Experts of a small language model.
Size: 13 layers, width 192, vocabulary 32000, 21.8M parameters.
Experts: 16 experts in each of 13 layers, 3 picks a token, a softmax router, a shared expert of 256 neurons.
Below are experts of layer 6 (counted from 0) of a mixture-of-experts language model. Rows are named router (the router's row for the expert), up (a neuron's input weights, with its number) and show model dimensions 0-191. Each number is 500 + 25 x the weight over its row's rms, rounded and kept within 0 to 999. Numbers have three digits each.
After each expert's rows: "gets" lists some tokens that make up at least twice as much of what it gets as of all text; "mostly gets" lists some tokens that are sent to it at least half of the time. This comes from a sample of Wikipedia text that the model never trained on. Tokens count by the router's weight.

# expert 4
router:521550488572517460466520526498485477516509494474516484507540512480484507499519511525493505558450490474490491482495488485522507552490518500484515494474527537493519515540518502496539476518504534502491525472494506531489461497481567497533478472526485457507521522499486537462509515474483489489527482524542458515452510534512517530498494492450532517490451507508561545480542466533477491532468470500471483520484465469532520459482495484512499464466495496538490485497502469488493504531528468481510516470534456476491475470497492535506484482488504494528502549500496495503484484476528491476
up5:517502510517532487519464518536481455486487493490456507538468514461487475497534461512507474495455472545494535523511497479501468452490495536462459532496527477500487482478506484528526506514526484499521505495520511495505493518488514464504476520502568475500506493514461523542559451492507458512502493536522506488464536481482489498464500505515531517492486458507492512514456513498461478510483520460489485512453531519507546540454556523521517522481497521531516511524521470502494503480500517461509542503520539487537495514539527475473476487471494500486499481547480490514526482436522484512
up6:506493508539488481471456527475499505536515506477457559504523500481507507530509503535502456496502471432489488516492480500511484526497492533484557509464482467502474480531535523489492537498533536468490537481477499479492487517510507462521549484511528452509536504506458456532502466505502502455537498489525498496481505477462476540497545500463510508511495543503526522440549507477465522526472475527473517475501529486511510449525478506512513527474469512510508467504482476546508484467542495477513490518478482479499478515499504549493508499538497503489491502468490540508457476533541507505
up7:499463453490481472476501513519487496470521487491501546454490448480501496518491451524480495503501513500506515489558524464524551484512485514485553509539537518460494524474482499499442466486471502509489491508484489512498438484527508511537488476508514519520536523473492499490511497506509473458492473532550510486468487510525510513517483478502516508512482508553518491490514530516477443547549464483495470476511462444516473492488488514505522509467487517490506520502503456507489499531452495512503557500531515510483523489499502501537459508483545535463489504541523522543491475479540535517
up8:500462488472493457482498534523466493487600483529515474502521505519498498513506492486505560491457505534456482502443499481484540572500468499509514517501537468514515509493539520481509557480559474487465475490540491492525462501499497503543480502492517461538529490470447537473505482470505471480505496505488495505512509508508486521480498488491511527529523521479526530474507502482461485498484482549510493477493463513525515506478492464484493507526518437516487524477499478494505479481531505513481527463529531477489501477509454497499498498479528543454524520527481469503503519517489518500
up9:506498501482478505484522516526483488487520499487537455467465503488509485503516501572498487526491533481514478472499543499522459478502485495473472541497517467464500489451481483497511523487507513461449505532512521496492490510508510516467477520488506458517526478505505499471552531519502479510537506478510492510533476489479501483519448493469504521460517528493520467500486522516487519521510438525499522524440520495464490449520502548555484498489508519434496502505560501505490470510479507464539495512528520501467474497536529490522465505468518536539499507492511519518517465551563520489
up10:466519486504456519455545531514498495505479488517535501529501504536431503528495460493565495524484481502528465489514482488493489461470440480476509518539516497518475504546500473456535508539504513509483505459518543458509478498475530505506524484488495481471548464474509491485508525531497504499521516536560490512527487461513526518531477494474481492498498488489490496477526516483494517513477474487472479557488495514519499518479492477493513499465461484473475462532489490526530488498477490498483485482485541519542479491502515546531547519499512513506487575485475519467471484496521474544
up11:510501457499474521520495509532500484464458483503504502465499466484492503507531515505508475513498513466470513521539502494502497485501478511437536507500512487485505513487498480538491436464532484521547435506501482503505555489505505506540515512531518467499503511505490501509493492466457543475477477545524489504523476445516521509496511530511533501541558547475477494520525521486514473503478470465502453514463485525473464458533486515492534534538520526497480480487561496521504498509485508484502514506557486498497435479513534477525483472460516485472505528450506529492481483488517533508
gets: " the", "\n", " a", " The", "The", " 0"
mostly gets: " The", " the", "The", " ?", " 2–1", " (0)"

# expert 12
router:468512508511491474456508539530468473513486492509456489501503497486481473505577508473510506548465491471485481480432516471549531495472487512494508485493506504474493497529539508496525494507532501511460499445485483509483524542504464460506501473549511471544546494467492506512499508480466494534504485523521489558509537531524526540499491478471489476510518490517501512483537501516483494496476488494464478495442477496518514504530488476488508482461481486547490482503505461542488500472504522522510511478511471491520518521491512497510465519466493550467562521510483547503484490489545482444
up5:510511529531504481485485513498454513496512507496460494520499571492450503477507492518511487496505509498492492517471447465492512499449503512522497521452497480473523488500531489507484506506505513511489504480488511475493483523468470513457487510466515473529536485529474480484537447521486501498551492428565520503482499475546496538475491512519509534507507521498537552500504474555454542514502526506477446487456493506510540541511486505516504524503505489485454492524533452538482483523539563525532492438469512515529508479499523518495495489482506464494468487495502523483501496499510490514
up6:509498487484498488526464494519531457515521501431477524497460495525526520489507503536477488479477483488510476491468541500468492505491511474436516454482528500466504533491478530516513506510546536517487479530528511504491444453465492493492493475528479493525505483508453529502514480510477474541503499542524520510519525465491528536503517505567508529427495473511458526448522510490495479533493479516532475511519486488509438501542472534458491545501509519556541476482498480487486520477488523490489540496504479496482515510535494489494501536514514505465520515487513521474485502525528481498
up7:513478473474506476490511514526476464464463503494505489488487465523488489485491535535502509499512483510515478497546476448494549509519492525480515514506497521527541548489490469506531502486469515476499526494491492530491523512499498507498450500481484465474514501532436508496548479473476479507483496557484492501515497435506510523547538506523487461519469534500544517517555512506480465551540486486473504513472432502464484472493513530465523474521485515523489495467483472489474463535518480552507486502521508453530488503517561508477497537495533529501461500484491526507526479505505505520
up8:460482511507483505495519483483493473483507473542546487526540489489520484535499495465486501446470471522525491488502528467512538544522464453557544497512491489533469480503527521476533494499498493449516469485527506458531486497515514492514466512485499455511520458470472539529497548458479495520526512484498532494536493491516504522499525459481488510534474518513489515462458528506462462500488486497504505470491463548512528531545466520494492511474498483545517492494510516465498463434520482508489512499499522497526500522523459476527478479460497511511506501522475522539558475492508485521
up9:507520456490491508473519527511503469514469467499512453486512519516486529501530491508527511516458517491520471466476513530537537532509496545480527491493519501494515508492496516481481516509477481482477500519515468502543537485533499494503478525504465459480551497500546527498525534475500487463532555459512469507511513531466485501515503517474477515443497517514507527513480531517486491523499503464473462463504521498534486503467531546539495469547534493468457476500524483505423503509481476544550501495514503504533468468464479499521516510489487487499526496484530439472504467547511476471
up10:488484518547489542448507525522485518501481494484489474516536462519489487541534450520543485486458480460515497496533479513520505458462532509495504469553483473494499528487497472469497491489489466545472518457517461564492502483492506493479516516468520510532539530512511506490523507541523493481497500511539496440467483517451519554482503556467521525532541495497500483524507476526509526520498469537516454476495502486528497478471485478495497501475500533493463484486495512515523477450495517471487501474502521494528512489496536458477507501538498535468526529471448517519503521483507496499
up11:523496427481499510529504538515476499487456515494501515434503471512519509530564523539483486482477495446494493510519470468506522473502497522466525518537482510524457498479527471466518466492469462473556466489505472506491518475523501470546542505503523509470507548508516492514515508494525542506518499509549529475461445488512535483527503495518558501524530519512487501539523530484513484480439476485513499467482503528500446506516504492482522505512499476471508503517502518503522462523457493472469512512486501507524527480518458471517516517497488498478522460514493525473501511493502450486
gets: "\n", " was", ",", " (", " is", " as"
mostly gets: " \"", " was", " became", " is", " be", " series"

# expert 7
router:510490498506469497478503535504471471506501498476514496509478534480480464497506514514520544519488480483462465487493517470485494513470492516472493450483489450543448522497522500521532494456462481467459462469518460478512480450529506551500473521516543471500482519478479487539494522466538473503516477526526501522509491490546521527537481486441543506495515517510532525487517501518462519475501498502493490546506433495504496495450532498501505495465519505548477454523507488452532513479478522509508510488517508474499521513499468511519486528533483554506531510544542496501527491523535472506
up5:505542512498476485496481539524492515509519452510469489494508563488469486479485510546491560487500462515467502446501466482486497478494475537521492517465520530477501499468515483512471466530480496545483510491553506499537484563481496554502528512488492527513493502456484510504500493469499491509528496485527512451482494560552440516509497482486539482475506528497518522516520495501446524515480499485508494501504515525461512531484502483470486542502528477486498509516525526532491501536502493527467545479464512500519501473489498482487483501487503577508429470479506483509488486472481511486
up6:530478502473476495495503509492480475480532496508501507494487508522511516493502532538490518502460506491531427464454511514478494518521502485525505490509551469515517506472537508511485536497530499554505447529485467498481421445460512473519474515495503468480501501521468514497472511484496477524465477509512531498480503509482501531507522514532459518492510503530566511474498474483458520485475534526509518498507465519489476491528515513499533473482440491521530495494504450531466451493521576490514531502510542481498476506513495485476490495503505541470529532498539538507499527496528476469
up7:529484444461520460518496500505466473480439507530514528479522519494483452505513499539457521550503481477481488517509519487512533457506484546488493503534494498531524528522492486495498472494487489496495493484500505495476515483503502537502493495538504458499516479499463513487529500450538480448513476534528497509477496497556533485525517468480482519474490533524514509495566519513489481516527518487510469506477486515507464503471467475468555527487518531455478494507539454548506482531536511522475511522505507482533472512451481520494471499494550453484472479476486512520516517498556521491
up8:509461499548504500436510528517542518494522501490501465547530505538490502527517476488478520467462534501462465477487485460495509524523465471528527508481505509494479516513520537485479530498511498468509474516493495498501485470532524503486489534528497466499511414497460526529517521477453496557500482504491539552507472477520527517484531494470479522487503521497506531447449485504476462544470529526540492506483503528538505532471448510513482515499485507515505505473514436489485505490495484500461488517505531497500512533513470482481463510478516494507498518553475503512518460505470501511
up9:505507506496538507513481523543504493500488473462472503515471531502452471529548505549506496478498493468549474467508529470524468499538468527487485469513529492477477533474516493501483479490504482428461482552544486494516515501548469501460472493506525483482490543475475515505544527495519485477534506493551451507479525524475504478533494513518531499476521508503496499507486527480484505501539470513492464510453548539533534468456508503514504501501488510485510477466503503486522544495486492492531506532489515462549458479511545483510437530497523501480513519484486459497496491497514489531
up10:486499486518489521518498546536471517488485539527494509489521482474445490512543452539520505486464523450532482496466536519451512503446496540503490477544501462480478512514500516438497500539458479528496513500481525525514493503510530522495480493502507499495506482504493505465508557527531501477539493465533468490545459478533526498553493522486501541530549496468487463495521513513517503519506501497470481506466524511473520497467486493515504512491495460493516464554489505512532496509517510463468489483482513467492499489486498454535483477498531550521513485483426522494483474486504489529
up11:528505456477512521528494500518486464489473506510492533498457456469470501484518444500485522524483518475456502480512472472500502493518487478532503476546511523546440490483512501445527539490494504482476480506498482499514550461516511485527465506539534466515459519500442474504503522487521552455516509580519529516484472514512502500501488505473500491526506497480512477535515493501476506525467491528507502536483473502476492482542538507493501515481514482490510532492516550543536499475504513478497513459527528444519484483458488474521542488464499504498526494481511497463529482500526498548
gets: ")", " |", "\"", " also", ":", " –"
mostly gets: " also", "\"", ")", " held", " based", "See"

# expert 10
router:497552515538497518464499529482475473505467497528490523486468501467517499509528525474462512485486498460488510498451539466497545560494511513494534532454534514483460490495536483508518463475467498516508517495514519498493458477525513503503507529490471473521477493489477520512515496471529510480481452535546496524497516510539515531516478530491515498472521490521526539507489500531474516522454469479448463538483486448538509483490529458502509480523548531519437466549493480492461526494484486511493526511480472475518522463519480482518479504483484516500512517509483515507520480490551506451
up5:463504482484484495490507513526472490538535495507506476490508506438482480494538517477474512497514485481543498531466506498501520500438468552526501517524513502520502493500503519506500499464508503523489520475506478498509501570549494479507463531521501481496545447447469498547475493495494492489499513490487482459474521486541456501498506517468515480442513525449541493498539494490499512545447475481483487520470519473508492521503541499480484550477472524537490453481546461525525481528498496497491529482521505486501511530543483457526473531491544534473503501505502495524512499510493488554
up6:478480493494468451493491475472512503501534531486495514496512503487493507491506485533501498491491491462517521516491525497520491491530501519501496477487507486514498487491487531495499474500507495489495513521532483464494434490476503493521495497533511468500480494509478477494521506493504473511493471510536530500533519465508491548531520502511526479435478533526513516441528446507470497479492468509557514513550463557535506465525465525470504522466491474519499431466510456508526474455499510493505520476541496460488503534553508515484498557504498563444493494518545527526510484543538523473
up7:482483449490480487512485519526482470467519482546514561474528476525514464512512496529494511510498496469470530511523542449503587448514497530497537499519523509535567524489512453497480471482481489511494508522505494460493478474495529531491512501512515472517532471519481503505512489465509504510477441547498495482470502433506511527524500489500492496489502530511478526478535488472534494511523509510467455523496451503489449449513472527469532529491497514487474466507519491484477473529512471522496530486503503478518503493494525506502497516496531519470453499528510507512507459519545526502
up8:471470513496474519467501497481475496494503511486506485508493508474492486499547506490523533496426535548493468482458509479496502545523474513509553507464511495553490501501511462500508492492540513439503503504494489503464490472501545497487483487542500467506543477517484511548517530492460526521532457462487507512457497488531504505517499504475507526503516505510491519480463536507467475532482489533527509534459469582524509493520537491467503496506542449501490475465524489463488428496502523488482512481509486482549456487491481537513493465490503505512537488511494496518500492534504538507
up9:485501484509467526462494509499501496515520529480492509477476510490487479520512506527503482519507532455475452452509498488518502509519448508499464522507522543507498439479509483472511522519516511470496467474497505507453475481523517487450516513492508510514493515507516485524533538565485507507526464517488483507486488462487505503530510528501504445484510561516502517493506530507435522504525483504513474508472532451511493503480507501550505482534501539463493472567557509494459498514468472496537535494510533482540467487532488491508488480458469490530517537501545458531532493522492479465
up10:504494514510508534508515531512479505493515511499506484521520506483458481475561477476522531459454515446511517519542475514513511504487517517505513487514498502470505534483505512416486474526481521461493546524480490513499466519521526500502476525488524458477502471504511489474493513515532511474534475506537460465480479484513522499505460519463500505513513486455529505518488519553514547523518491517476492514449510513525486505470544447484545522490504470498432454495542512497511511469519482488466479497451509476546481514504498464494479479508526501565495494488490491477510526538535504518
up11:500501468506491501532488485519495495524489490501480492505500497502505493497569481523474505531484489440491525514503462482502485533488485531468485488526528480520489512503528503518509507472497479512506487529524458517489549500495507453496511491459533497502463506481530516509492468478531540505509490559530480465493512464529536482535531483462506483480545502446527493554510550502485489473438485479524494462480506497513520541480493505472542504493487505480474498517483498492485505504490548472496522531553468502512491508492520555515508516497457510535475496484520472444468492414540463508
gets: " and", " |", ";", ".", " or", " 0"
mostly gets: " and", " but", ");", " 1;", " +", " while"

# expert 11
router:511557498545517492457557524492490473527500511500521514476549491471471520475507505502476521501470500460460498503497517470516509531500500539488505505453513507510504525520524479486516491527489500480505531453501528516512458512494545527486495472518448473486475516485516573488546514470471527540482519524517526543464520500518534549477473494495485484472499533499526537492485528521473514533457487473463477515501520476519457511520453470494499486551517488493468484505492471459530518519505536483515525484481480503496519500524491483517480487533538473458525486488450522534510488485520502464
up5:439514527487498500492480528513512519522531507526489528494476533468477452476512487524506465502504538501479525494511505492503540432484477496480509547491479528518498512569522487533536514509477528500510481516508467476498493529491499519541470504498513473516510497532447506468528493484500512466546535500524545497451533487483476545452503463477568459515499527524515477496496508498469482480486469491476510473495497488508493506483519503510448488504494457507496493490529471488496524513518513489557470501488477501495487479498518522509479528469554512486448452530480524481519538497548474487
up6:501494500503492454497484498515486505528518497464489527478512477521491499522513536542506481500471527466515469499482538519483469477530487484495524477509495512469454497535541519530504518441477543533481513533477480487497471489475544480487524460581489494518474457495496525499519517478489489514475455558535550483538529485491513555507521513513445485518527508512527456435456526486507500511485481504524518507505523499502483475539509545510475489506501495526487463519450469538504490480486532462527489513515475481481480508499515492463494527501499522468502532471523508506466471487523519480
up7:502460427498490468497506508503466454462482510543496531464534508494495478480493520502487495555468477472480502500527547488514539447522484504480495517498481521499525514464503485484525462530448506519468495516517461499512498459503520503511548488504511506508531489502483512485539487487508536496506453562508538492478495511547571496510494487512498470495482517502520537504530512497488505488477523495511451513495449506475521500475520505490514540517522507472492472498524502487473455512524500481470540496558499490555501509480453549517470565511522495467490483478512486508516483479490485513
up8:470517457483501486500479543527466488501480466482508502510507487520514512519526499478509489484422518485518486481492526486502523540498460507517530533522535532530480491524517533519519536499508483481462498511478513505500487497494484511525471491491543478502519480473455513522482518462452491552478505476461534497518488503507493532446505495469504523529522508477491536486463492472475462545453545505487524490471467497513541557496460472489446525489493489516515491502555478525460525522531513491504480520502536524498517504487464463513471466527490543445502490550483484499498472510509522529
up9:500563519475522495469541515498482507521494483507501486461503534473492499490521509503513480541524520509507508500508529466510491507535484553512512488469493518504482516467513506473485513490486497498493456481518501480501517505531450523479529507478504476459550498488488485505529509540505513505503535507541504507515499495511560463488521507459471481512509543507507526519507536545484522501465500483479463511472525473517448526488495439542423477458521482443487493541556512493500501496474500510548487474491523467503494508449472465491483504487567489501484485483510490503512456534534520476
up10:505496515503478533486528533497499526485492500539534495518518491493481481522544485479529500481428488463520492503518515486448492469473458529508537535507514470456473532534458548441513545545525484500525460496512504505477487504464501477494482528489544469525522508513512491432471520482525549482517519491536484492461493492492549534526494478460505497500532529482474510505471551546553483509502459523489490488484474476479487508496477495490483542504476480467474485558517489501500511478512491510518527496497523486504460503463479490495489472498530535524499511523478522469509511503482497517
up11:510482461526468527518509484527471432484484491525550526458495474486479503508528456518478483535517514439468524483528523496511530507551443539458493480479508479491478529495506503533528469509493514525502446492502531500476512506505528536526514489509521487517503478478465490516489487460468524499458462537517480519520466487506527548527528510504507493486506567498501547512497500456506449506500476465501484511485492487523474459509516522500510525510516495468550474466532484524528477532486545519473493486513517503482462502494495504537477526481497485493457512440504511497517506511531493492
gets: ".", " for", ").", " his", " that", " with"
mostly gets: ").", " when", " where", " while", "\".", " However"

# expert 3
router:488576489540489481466509524467488467521554472517497518479508496469494497492505530476484483533472488484503505476499481495494528494478486505501489506467524521487480503553534486531539456515506523509499510483516473515466495485508544502481462463506476449508484502501488522493520532483523529485554457534535470507452499524547542524484500522490508542508476507512553517499479480530487487532457490530455482522528521483532511499482518492492473473485491451536489458499506489494451475531517436468494496485528475526506494485507494490506490521505492499551474515480463467515496475454547499504
up5:508531484489464502476494500501506491531498480495506430498463519503502444459499505512501484498517496508480522459501486486521419512465479533486531505481505510493528499459516481499504453483490523504530464471524525505467499527467508469513500503496538440496494491463486476487495511527522503463508472468545505487523531492514489545525531549500536516472528503458535519538465520528448487519482498501515536498487551477526512483497468490503487476502507457454510498543517509522511530531502518493497525528462520507562540550506507495517476503487496503549500496474468483522498503469532478534
up6:491486473492472461471467503474482518517536497503508529502494480483478520534549501531492485482492496486505524510493520509524483505484442489484479485479510457488470503463495488516527478503526548536484502500489504488473478480465514489519489487534520496525494492527494487501515525483488518515522459523529534487494585454506533545553551470517481552487519513486479451485489522529441513503488479484503524540535489501499464473526490480539556502472467475496478481471520480521484512446495506515504513522483496493494495524576536487517445497484517533471504488525485544500499493463505489520
up7:519515466498472459514471525513488480466496497491538515468480492489544504523519443530501508503526503474538482529593501496488559467542478568501479509512498536516541500495510459465526463496528522475510511502504468511492450482496509479491500470473510514500546538464513506498521526449503471501508472544530549463485516454538528527508501512497495478526472512487499498523519503488525468502531486467507499523505438482500477444516471542507502510481501507488474491452495477492480499507493485523497498511492471503478513496498551472505477493481539543507503514509476491505507460490495507524
up8:440485475475489485506515503499458504466522469502501510508514529527503499532495492531520480467488521460498480454495501500493510513487432481514481524477511525537487540540528497506556505493527545451504497464511509505493485514507507446532467462508507499474493461469496540504525510481472467491500490506507517533512503485513496530506484522467504516477518487472517522472491492512466477514452502549478512514459488523550503498509470534513499567475473487527458481466517490523508498507518526437450499464512525500540494514471479494491494505490475519511476491545497509539569507541538501519
up9:488508484511499490474495527550494511480529502477504507506517513476496472504493461511544487528516507480498492441520509499513491508501455542500495479479505483471465479458476465527461510515524483459486461525544483497535509481558487555509545536523487483485510505511482514519563503503500515508549521498532489532487493542496476455503490499497499493445499527528499486507523509523447509547537509480509505503465500492505532460468497507543499477482501487458489522499513494483493476537442457506514500507467481537496459480530523478522500524457510516509535513472481442528507511505563504469
up10:523481449503502553473532535482487470529524474525530521492483503484468484516513504465480487513449502510471523500501497506470546503468456526487507498563494513493485500500502495457500502549517495493492500490517466497484478509527509531525478523471542461501491483515492515489512546534497501498533538479543484505539454503515512526486467536463499441511530484474503484524492497545524520510480464519494478504499504502530517558430507441489507543484514448476459474544518492517514496475487485499531496471489531505524521491491501499516504462536534492531502448484455502478511488482510503502
up11:482524477509494492495513549554472494493458515533516541510524460498503495481532503486499464475485496517462485512506486478478531535512449548504472479545496524496475481517496493520554519508496503492511482490492475543471515470512512477522500519502534474477492510555461535529492508463520504535490495552482524506488464484551513480494489566487544472454487498519505504497496554520510507470490507505488508479443509509515494496462521503459486488496472549466501495522520480555511470481511497443507509535519496520513483503478487523500489502471465515483481463487469511527525474451490444500
gets: " the", " The", "The", " a", " his", "|"
mostly gets: " the", " The", "The", " He", " these", " Democratic"

# expert 1
router:485470481511486497485495523513471503542543486488507459427522489480506462558529511455518504470492502485481490493527445502474523473544473463526497500453502493518537484512532500497519473531453459528482481488488469542459454485556491503497458467509496489515508505532501525491480532469498471531467525528512480512459514488522518525508501511543427532529545478490494492470549517540484512491509485461488468524518524505517510471499488496533515516539487477527491484511489467495499498499478486513484533512484491468505527490471494502516455520519486483483456513529521471500528526506521489511
up5:540481545428563496457480492504483484476503512507489494508496520461462450523496467488498471473474491521516510473516473477492491450484492513471492506474446513498494449509494491529500474523506500486495489534507481466517518553529513486554492498465527537513509525497449475493490489456493493489514496532552543485477512492536487491499491512497556488518497496475496515505497510518443549482523483471468480509474523523480508506539492504495506544498544512474502527512536475528485508508537504460513515489493481506565478505498531531522518536474522535485489521538506497472531514485454504498
up6:505469472479498470488445507508500512548504485500542499494517476474497524550506527555502492511494498480525494485494458454503466469553505483511523486503567482544538511513514524501512445529514539540481487487507502469427539483465475510502520531538486505483483502456478504506486513487520498542489468519489530510459506499499520532466537507497514521482507487497557495510481504481496467521526474500525531522475489491495514504506498484502519466488485471539486481445461446502464480487476563446496531503480528489482516474533503502499488501508531554496504501494540512508505498469491490495
up7:544476462491501441464480492516482518462528474453510507457475468559507518565502413521516521524513490475495503488500511427529511488482499491497516537510490500534508563502539486454482503487517508472536502507513493499501490490499499530518488515493517475502483512475463530502471494461506513498488466572523517513486502473540525469525460518510514491555523478488492514543520519522478481521520467509493502541495462508523486499521493503509489529495509512507478505464512477470434484529513466508489505494527502491486478495510497496506475564524527511492482483523464484511526481496507502495
up8:448489496469480500470500509512504496465513459531512501517528496491506501497474479480496507455497492505480517477478494502508488506501453465509517544506509564511465515503505472468494538516550475472495475501521506482477473491534524506509511501494518465482522473503470570515507487470476553478502549484510501554496539496511537490489508498499515504521504507498481498512476499513513490550452466486481493464488496507545485528462491468535468561520493462528465523488492443468512470551460481476491468498546508523510507555496519524510463480504491561512482466514492486493511506532494520545
up9:517488494528528486496494541530500488498476463470531501501505463513497475511501458523465490484503491467521470517522491484491500512544494535478545535497524503482508475471505505504531543484490483513529476475502525523457513515521465498504493517494506521518485479526526497525505597515513493525542512513530478498474471509483468475486527523479496487465540509478513517485490518479514526484528447496501491484471501439551505515454515507490518498511477515468467478452565530492482500533480500486514509514517525482489473542522557453491494541480514489450493495452513504508538468510502443469
up10:492498509505493525483486518556471536508462554508507511487560522532474522517511455501522525508463496482518499470511495500464504461491478503480494511508513465526441511497471491465522498530523476500500516521483476524509460475491525493493500491482561484512524468513480502523516581505500542469498496499568503493514494488459540529489476520460520485519516468459485488531526506526502527479538504529521506522478493487514467496493469485505530540508493481460479479479488446506488480496496510485470479485479540494516533485521463466514490472504494495461496508488457504485526493513540487583
up11:481517487536492492535494526557503464528471482517491513495485475517531492503551500456525486492488512491483520482526500501455543456509484471457495494501522500483491427534535526494544464493486497531500468499480469546520513491525523497491527509460514505527516481495520510507475507506513529490480480576492523486440489527535440472542523527497519462505498504514474514507454501490499492499492480516523467474484511506467502492479472511469513496534491492489522509470504514558504488489473559496525522507501446469494482479498554491502494528455522483461455464521528518484524501505513506507
gets: "s", " to", "e", " be", "t", "a"
mostly gets: " University", " York", " been", " joined", " out", " Born"

# expert 15
router:488478499486454522486517534530462468548469509539511486477504528471529515495529536490460476510500474466481494489537510506487461506545497517508494510463530473477508515493519489479523489487517546484517491496507484523490476463475497529455507538468521485489462518495505536546479514472500529475448527517535485527528531473481513520494548475507478504456539537501469503481457496503472504518484464496501483513487477489510500563479490530458486505499493495484498479544516563472507483487506498474498502530501483514515520480513536556521465433541498500516515541482475467467463482504514523510
up5:508518557506519495509489501517482488509449535516467533480454510463483479495515495539473478508493497504496500487531480445493477516518490530523461532463509505518495503477498466534477514544496549480490500495503526467494462519473491465504514527471493519524494514528507483500483502489484516434538504496514514464508509461533496534489573540455551509494480506471496529514525550486456491523491486524511552500450520514479496492518506519496500518458473493525442524481498499454517492492519504504495469501521504510565479473500542484559456493489487477507477490524469495505501500471514517534
up6:460493478471479504506506553513506495550529509452483496495512498530534504491484510520533489477506514498494514498519474538490458507528446498486511480488504501494499473459537485489518530531491508515515537486512458511515434490509501463518503489525552484520489467489462523464519468499482505495509478510570506495523537505494460500527528465490522469451510510523497519451549529449511527466449460489512508507511491442521481505510511526491500548487487504521510444545501492473471530456472500477543511539497491513502522533527477530465471518492507471496476493508504521493497487511540501516
up7:509452425510456483502526480508488493507464518512529500477472497516530482474488495556485486521507501471510465497543512451504525481539481509479549492521506508534527509489497485496490479510502484496526473495518468474494471478497539510484513530511508458486576495513470485483505493474536520447516511529526527517466508457517563503489501497453520461473509516490537538533504520501472478499491462466502482528521456512525513478502524498508503495513485525496510488463512464468492460512513498522508503530516524472532493444496522538492479503488517487513472502537476525542500451553483510536
up8:461521461509451475465474543497500520495501495525528501545495484540541469521532514488462527501476509500475532485435532465487521477497467503503496497507511518525466480538514511498525508470517507484500514513500511500513483480537477515498478519457508468487521454512489534493490492477465453477475496500541527490498482508521521545506524529481514521521523500516490568502466511463505503539431509503530508484501491542494531525531472522463464490482510451552493527459537491468503472492515522477516503515514500473511506474545509474500475496490528511529515464500479462482499450505449508527
up9:484504506478456493489498518536523484485493495470552493541469510519512484513499498488531486513480498448522455477520502465505462460542488471521524505502521502489470487520496516556478522521516469491517458473515505523462526524532534524460513480529512516499528511582506496521484532481495530525525540511519477530478510516469487486510518485486475508457503516482508496528485536517482489526513474500509457504480488482515553520495455506470450498501517514439470484453575538496511485493491473493506550520458493483503516474479491502509512516517542520508480507474509473493492470478523522449
up10:516493499530491520502508530492471528492479499485501496472506490513471499507556477469539518457449490470464508500499518499472527509520461506519519490555516456500472511457483491431506531541499497479534511475488497525522460515499479505504465490511504532491509480478511506502472548514537515478537509490523464469540488481488509505521516505492463493527557514478483498525475502544507516523509471519481475515474509498533521542505507475479522512487535477517493505514500510544520507494544472439506463434510504485546508525511484480491448457521510493519517512509470478450535452545501467506
up11:493540443469502489520502493534504478481472472496504519469493467473538483458555514474489505483514512463498542527522509468521523494496480496492493489524495463503468514518521492484537460501491510523518502496508517495505523474509544531519513492484510470512526489504491517504476501502489502473508522538559473497499491473533488486535581523489495479522543489464522496518496522489458461506461470478507497479494532514509524488515520504470509499533497467499479490528510544570522518425439515479485495571535506477516453465485519493494492494460524487505458492489510507460467490496493530505
gets: ",", " that", "c", "d", "ed", "y"
mostly gets: " said", " land", " Succeed", " stated", " found", " announced"